From a checkpoint of a small mixture-of-experts model trained on Wikipedia.
Experts: 80 experts in each of 12 layers, 128 tanh GELU neurons an expert.
Training: a variant of SOAP for the experts, 361M tokens, 5510 steps.
Below are experts of layer 3 (counted from 0) of a mixture-of-experts language model. Rows are named router (the router's row for the expert), up (a neuron's input weights, with its number) and show model dimensions 0-63. Each number is 50 + 12 x the weight over its row's rms, rounded and kept within 0 to 99.
Before each expert's rows: a language model's description of what the expert responds to. This comes from a sample of Wikipedia text that the model never trained on.

# expert 61
It responds to: Non-English name syllables. Syllables in non-English personal and place names, especially South Asian, Slavic and Arabic ones, such as Yahya, Gulu, Tirana, Korora, K.
router:52 49 78 51 30 45 35 61 43 59 56 47 67 29 36 83 56 72 77 39 61 39 52 73 38 47 49 51 53 56 42 53 40 59 15 54 44 51 43 55 39 55 54 38 55 46 59 52 23 54 45 59 42 58 68 52 39 49 39 76 61 54 62 43
up0:60 32 43 46 70 49 66 42 71 44 34 61 53 43 67 56 61 51 44 64 47 50 59 63 59 61 49 37 47 39 40 54 57 74 33 37 61 57 51 61 54 48 49 60 52 35 56 58 45 38 49 37 26 78 30 63 43 54 49 37 51 42 42 70
up1:52 44 46 45 66 35 50 49 61 62 46 52 56 62 17 55 41 38 62 49 61 56 75 38 53 55 52 37 58 53 42 37 38 48 56 86 38 46 55 67 48 50 45 54 42 42 47 45 38 56 71 57 58 34 55 32 65 51 67 58 61 43 62 29
up2:59 28 64 47 63 50 54 38 69 53 35 32 57 53 35 64 29 50 52 28 44 60 52 35 41 57 50 54 56 42 35 51 50 58 57 69 51 23 56 55 57 50 46 26 47 52 49 61 72 50 60 46 58 57 43 28 44 60 27 46 52 53 42 45
up3:53 59 73 46 43 44 35 31 57 50 72 77 60 31 50 73 43 60 64 50 48 44 33 42 32 51 46 43 48 56 42 43 34 54 37 63 27 48 63 52 42 45 39 44 44 48 64 58 43 33 70 48 51 40 36 45 39 47 43 47 56 37 66 51
up4:42 43 61 50 56 42 49 48 49 66 54 45 54 59 70 62 57 42 58 34 66 33 50 47 49 69 54 37 30 23 50 35 48 64 36 57 54 48 70 78 47 61 42 57 78 48 46 48 74 51 42 52 20 48 54 36 46 42 38 43 32 66 62 43
up5:48 28 48 40 44 34 68 25 40 35 67 69 84 48 55 35 55 53 37 51 53 40 55 52 40 35 58 38 45 50 58 61 54 61 61 59 56 66 58 57 53 35 55 67 64 48 36 35 50 20 58 58 38 61 34 68 51 53 34 34 41 61 66 54
up6:37 49 56 19 58 50 56 41 56 33 55 73 68 34 51 36 72 54 33 67 67 38 53 32 54 49 47 45 58 56 59 57 39 66 63 59 39 59 47 32 60 50 56 35 68 39 70 44 57 42 23 64 47 32 53 62 31 62 51 59 42 47 52 40
up7:33 48 60 50 27 28 38 42 31 68 50 67 52 50 25 62 60 69 44 54 46 39 53 25 41 56 45 36 63 61 66 48 47 43 53 39 57 76 60 39 39 32 53 44 45 38 54 59 57 56 66 56 62 45 62 65 51 58 49 39 62 68 54 52
up8:66 70 48 67 49 63 42 57 49 70 49 49 67 50 50 41 53 60 48 44 27 64 55 43 55 47 41 41 58 43 51 34 34 42 55 43 41 58 50 63 37 51 61 45 66 36 31 36 63 28 56 36 59 39 66 65 72 52 45 58 24 55 39 61
up9:47 51 53 48 51 47 34 65 75 61 52 51 42 64 50 54 50 23 55 53 42 36 42 53 48 37 21 49 50 56 32 58 44 63 23 19 37 33 68 71 50 55 44 42 53 51 54 58 46 46 39 49 35 36 50 47 31 53 50 60 65 58 61 56
up10:43 53 43 58 62 55 30 59 52 43 60 51 58 39 36 54 45 56 37 40 60 60 41 36 65 52 58 45 47 54 45 42 53 35 63 49 46 82 47 61 53 57 58 58 41 66 78 62 56 38 48 42 35 91 42 81 48 47 67 82 52 57 51 28
up11:35 43 59 65 66 44 65 64 76 72 56 56 47 44 59 32 71 68 38 59 33 48 44 64 53 41 36 57 64 35 36 62 60 37 62 42 70 50 47 54 18 52 42 39 44 30 39 43 54 50 41 63 57 34 54 47 36 45 50 38 45 45 65 52
up12:53 60 43 57 41 57 40 36 58 28 32 31 48 72 65 52 44 33 35 45 64 59 46 56 63 70 44 62 63 46 62 62 45 61 26 48 73 61 30 65 67 63 46 66 29 69 33 43 59 58 45 50 48 53 18 45 44 41 49 44 51 50 43 45
up13:57 26 62 50 58 76 48 34 48 36 47 69 30 36 63 51 80 60 44 29 59 53 71 30 54 50 43 72 55 53 40 45 59 47 27 41 71 63 63 38 44 68 55 66 68 51 56 48 58 58 49 23 41 46 58 51 57 37 41 68 49 37 46 57
up14:60 71 47 39 53 45 48 61 47 50 50 47 61 54 56 26 70 46 68 50 77 53 42 58 35 35 51 40 58 53 44 45 39 52 50 46 55 60 41 55 32 56 53 42 39 68 32 63 42 34 66 53 45 46 55 28 33 42 50 53 56 60 35 33
up15:45 75 48 53 58 54 60 60 56 29 45 32 68 55 35 44 52 71 62 46 47 50 66 49 32 52 90 45 47 72 37 61 45 73 54 45 43 64 49 57 53 35 45 35 82 47 58 62 32 51 54 49 38 63 34 32 49 50 59 71 34 44 43 52

# expert 45
It responds to: The "en" fragment. Word-internal pieces, mostly en, gen, ten, as in Eocene, Miocene, phenomena, Nintendo, slender.
router:39 56 52 56 50 64 56 41 57 55 55 34 40 53 51 88 57 53 36 44 64 43 72 57 57 42 36 52 64 59 47 44 58 52 52 57 57 68 52 50 49 66 68 51 51 39 24 76 42 62 54 63 64 44 36 53 44 33 47 46 31 53 56 58
up0:48 55 37 51 39 40 43 42 63 48 39 40 24 42 44 49 68 39 57 52 52 51 78 70 55 54 63 45 52 64 39 33 53 31 56 37 39 34 66 51 75 57 35 50 69 18 49 51 71 45 51 44 30 63 51 69 43 68 50 58 54 33 48 73
up1:61 44 50 29 35 52 50 32 50 57 41 58 33 44 32 70 49 68 44 50 70 44 55 63 57 61 43 48 67 53 66 59 68 49 33 69 82 43 49 39 50 47 68 47 43 72 64 61 48 43 54 58 60 50 44 38 67 36 40 44 47 59 58 46
up2:44 51 73 57 45 46 64 35 74 57 52 38 47 65 40 42 48 54 43 37 59 38 40 75 62 56 47 40 67 50 53 63 64 52 54 48 65 40 45 50 43 38 50 40 66 21 32 39 40 62 69 51 51 57 39 57 59 53 52 55 64 43 38 39
up3:61 61 39 65 53 62 36 54 54 47 47 25 56 74 71 34 45 69 55 45 41 53 39 39 56 53 74 55 45 56 60 46 55 52 71 57 54 45 16 52 59 51 44 45 48 44 53 42 59 33 72 62 52 38 38 28 34 45 67 40 54 34 59 59
up4:49 49 46 42 30 46 36 46 67 79 53 59 61 51 46 54 57 57 56 64 68 32 54 49 45 43 56 48 78 39 56 48 76 35 70 35 54 64 32 40 73 62 68 61 42 51 32 64 45 52 53 46 50 49 37 53 46 48 74 63 42 60 58 52
up5:78 48 59 56 29 64 48 54 54 42 46 50 66 48 65 44 58 33 51 52 49 45 54 62 75 48 35 61 36 48 67 38 54 43 46 54 38 47 39 46 52 74 36 53 52 62 45 29 61 47 39 51 39 41 64 61 23 48 48 53 69 74 56 65
up6:40 56 26 83 42 60 57 51 50 54 32 45 55 51 61 61 41 77 42 47 70 38 54 43 53 59 57 58 49 37 59 66 40 48 79 49 46 57 51 51 45 35 60 59 81 34 19 66 25 31 54 32 56 37 52 69 50 52 54 45 30 49 59 58
up7:56 77 63 71 47 74 59 58 52 25 55 40 34 65 50 40 50 42 42 48 46 45 35 52 58 57 40 38 34 48 43 25 56 38 34 47 40 38 31 49 69 52 47 28 46 36 69 62 45 63 50 54 59 65 42 64 44 45 62 60 38 50 43 62
up8:61 70 38 50 54 64 43 28 50 69 53 30 42 44 45 53 52 61 50 34 50 58 61 43 38 53 34 51 45 58 65 42 59 43 14 54 67 59 55 38 46 52 54 63 59 66 53 50 58 66 51 51 74 34 54 42 62 46 41 44 67 58 58 61
up9:63 53 70 32 48 40 64 30 52 50 42 28 73 53 55 44 44 49 48 42 63 30 61 57 45 48 49 48 74 43 71 39 73 52 52 65 51 65 39 57 56 53 71 53 51 40 62 54 40 35 74 61 39 55 44 36 40 55 45 48 48 35 70 32
up10:29 36 37 50 34 61 48 60 56 57 37 46 40 46 39 75 50 43 53 44 50 59 72 62 45 36 63 28 56 50 62 53 53 67 49 49 52 59 58 69 40 28 43 49 60 46 24 55 53 58 43 61 47 58 47 52 45 25 62 58 58 48 56 50
up11:65 51 65 45 65 65 38 31 62 51 54 47 48 40 42 77 22 61 41 46 50 49 51 42 48 33 70 30 64 54 52 43 36 43 52 44 33 74 60 50 45 55 51 46 48 26 54 48 52 60 67 43 59 56 43 52 55 63 42 70 65 34 38 69
up12:72 48 51 54 49 58 41 47 65 50 62 55 56 40 49 66 69 32 33 55 54 63 53 48 47 31 44 59 31 54 64 59 63 60 50 66 53 62 40 65 47 60 36 48 53 47 23 70 57 53 38 74 56 29 44 46 56 55 46 70 22 45 50 49
up13:60 47 39 49 44 36 38 46 48 44 66 60 60 45 86 48 51 44 45 49 47 34 47 38 48 39 43 64 54 26 67 70 53 33 56 56 21 48 38 75 38 63 56 63 45 48 69 48 50 70 43 57 55 49 51 58 28 62 50 31 58 61 66 63
up14:21 51 32 41 60 65 49 36 41 47 42 50 48 58 43 28 57 73 52 34 66 43 52 47 62 38 56 63 48 47 42 41 56 56 65 50 31 39 37 34 73 48 48 71 40 27 23 45 43 86 55 46 56 53 55 42 33 37 36 43 62 25 32 63
up15:41 72 72 40 39 59 57 42 64 31 38 53 58 55 16 46 50 48 54 56 76 55 58 58 35 41 41 32 47 62 63 63 51 35 60 55 58 60 60 45 36 35 54 48 50 72 54 42 43 29 26 70 57 53 60 68 51 39 53 51 39 43 68 48

# expert 18
It responds to: Mid-word consonant pieces. Single consonant pieces, mostly r, inside names and words after one or two letters, as in Vr-bovec, Gene-r-ation, Mir-r-or, Bad-r.
router:35 41 56 52 35 76 52 53 43 59 68 45 53 40 50 69 45 62 68 31 62 54 61 46 43 44 60 54 53 53 51 49 31 51 46 48 51 54 49 48 35 68 71 34 53 42 39 50 42 78 54 49 63 41 60 60 51 34 44 55 54 59 46 59
up0:47 57 55 56 52 53 43 65 68 65 53 43 31 63 37 45 33 71 73 42 66 51 62 72 52 54 22 57 47 59 72 54 48 50 41 43 42 48 52 39 56 40 69 62 67 55 51 54 36 52 81 16 50 31 61 43 44 28 47 42 53 49 41 48
up1:43 54 75 46 53 34 38 52 53 41 49 47 36 22 16 41 62 56 55 39 45 51 70 60 45 67 45 34 51 37 52 46 49 38 51 58 56 40 53 47 42 41 81 56 35 45 59 67 39 45 43 64 58 44 60 56 57 58 41 63 46 46 65 56
up2:50 56 34 63 47 49 32 75 47 64 63 45 41 34 54 52 34 67 45 46 67 54 56 53 54 61 52 62 56 66 35 61 32 47 43 47 61 51 51 61 41 49 58 28 46 48 36 51 36 62 47 56 56 38 63 47 52 31 60 58 74 66 42 41
up3:61 51 55 45 37 71 32 63 62 65 49 65 62 56 42 37 52 58 57 63 75 60 56 65 40 70 35 49 58 43 60 55 49 39 61 62 48 43 44 23 58 56 44 79 44 61 69 41 57 49 30 55 50 49 44 70 56 53 61 37 31 58 37 36
up4:73 18 56 70 60 56 80 43 40 55 69 56 70 70 69 47 44 62 61 68 33 38 24 39 62 59 49 35 47 44 36 47 55 72 44 49 46 58 45 56 54 46 59 29 40 53 56 57 59 45 55 60 51 33 46 43 53 56 49 47 55 50 56 63
up5:52 50 44 51 54 27 56 54 26 52 47 52 66 60 49 43 65 45 56 45 45 54 45 82 54 71 30 61 63 67 45 62 48 50 62 39 51 35 48 53 54 37 37 15 57 54 47 32 50 71 40 54 36 49 48 44 52 45 51 58 46 51 60 50
up6:72 53 56 59 64 33 62 61 37 49 40 49 56 58 65 49 51 80 31 36 46 43 56 62 50 64 74 57 38 29 46 43 52 52 49 67 49 47 64 64 39 52 74 47 57 44 40 27 42 47 56 44 34 57 69 69 69 25 48 45 35 48 57 58
up7:60 41 88 38 38 37 56 47 56 66 46 45 59 60 59 56 43 47 49 38 25 51 42 31 48 36 34 34 50 25 48 39 54 54 50 63 58 46 33 50 53 45 74 35 49 59 59 45 29 69 79 63 55 56 40 58 61 62 54 42 48 54 51 46
up8:69 37 58 46 43 37 67 56 42 58 44 52 55 48 26 60 42 46 61 59 55 55 43 35 52 38 39 71 46 50 36 69 34 60 58 63 71 54 56 62 22 57 52 43 40 48 50 41 79 47 55 68 56 64 46 58 63 43 73 39 45 24 79 54
up9:58 46 56 35 65 59 47 52 54 51 47 54 40 56 60 57 56 42 60 29 54 62 43 47 20 60 50 64 29 70 35 46 34 37 43 31 32 42 42 50 54 57 63 39 61 31 39 48 35 41 49 64 54 56 27 43 78 43 62 72 48 45 47 43
up10:35 32 44 35 24 31 48 65 57 51 49 73 70 56 48 62 54 50 44 50 41 39 44 59 45 56 49 62 72 56 47 41 67 47 64 57 64 52 62 32 38 36 78 48 37 44 49 52 52 45 31 48 50 36 44 52 56 58 46 47 70 42 41 44
up11:58 60 58 41 31 60 37 61 38 52 62 49 50 45 44 49 56 47 40 36 68 67 51 49 41 34 61 52 60 52 37 51 58 57 34 56 41 59 54 29 59 61 42 53 59 29 59 58 52 71 73 59 42 19 37 33 48 47 42 50 63 35 47 39
up12:54 61 61 49 60 48 56 53 31 36 37 41 44 40 44 60 55 46 66 66 62 57 34 53 38 42 30 32 50 61 33 60 28 57 55 73 73 50 33 60 53 47 63 28 45 57 52 71 70 46 35 54 37 53 50 51 69 42 35 42 31 58 46 54
up13:65 35 52 59 50 43 42 44 30 38 55 43 39 74 27 76 53 62 30 66 53 54 47 53 70 49 44 52 37 59 48 41 45 65 52 59 44 29 40 57 35 62 62 34 47 56 58 32 38 64 65 42 58 47 63 61 46 58 60 34 65 55 69 63
up14:40 50 59 46 43 69 52 49 42 37 46 53 59 40 48 41 42 50 47 59 68 47 64 52 45 48 34 57 70 45 41 35 51 44 51 37 50 55 61 65 63 44 57 42 60 38 44 54 37 59 30 44 52 50 39 50 58 59 43 48 23 64 51 54
up15:43 44 54 33 73 54 52 61 27 59 49 49 46 57 50 28 69 54 65 34 77 52 42 65 38 44 57 49 43 67 58 37 64 46 52 43 43 66 52 49 43 48 61 41 88 37 50 57 75 33 28 71 65 40 48 36 61 63 68 61 58 35 58 59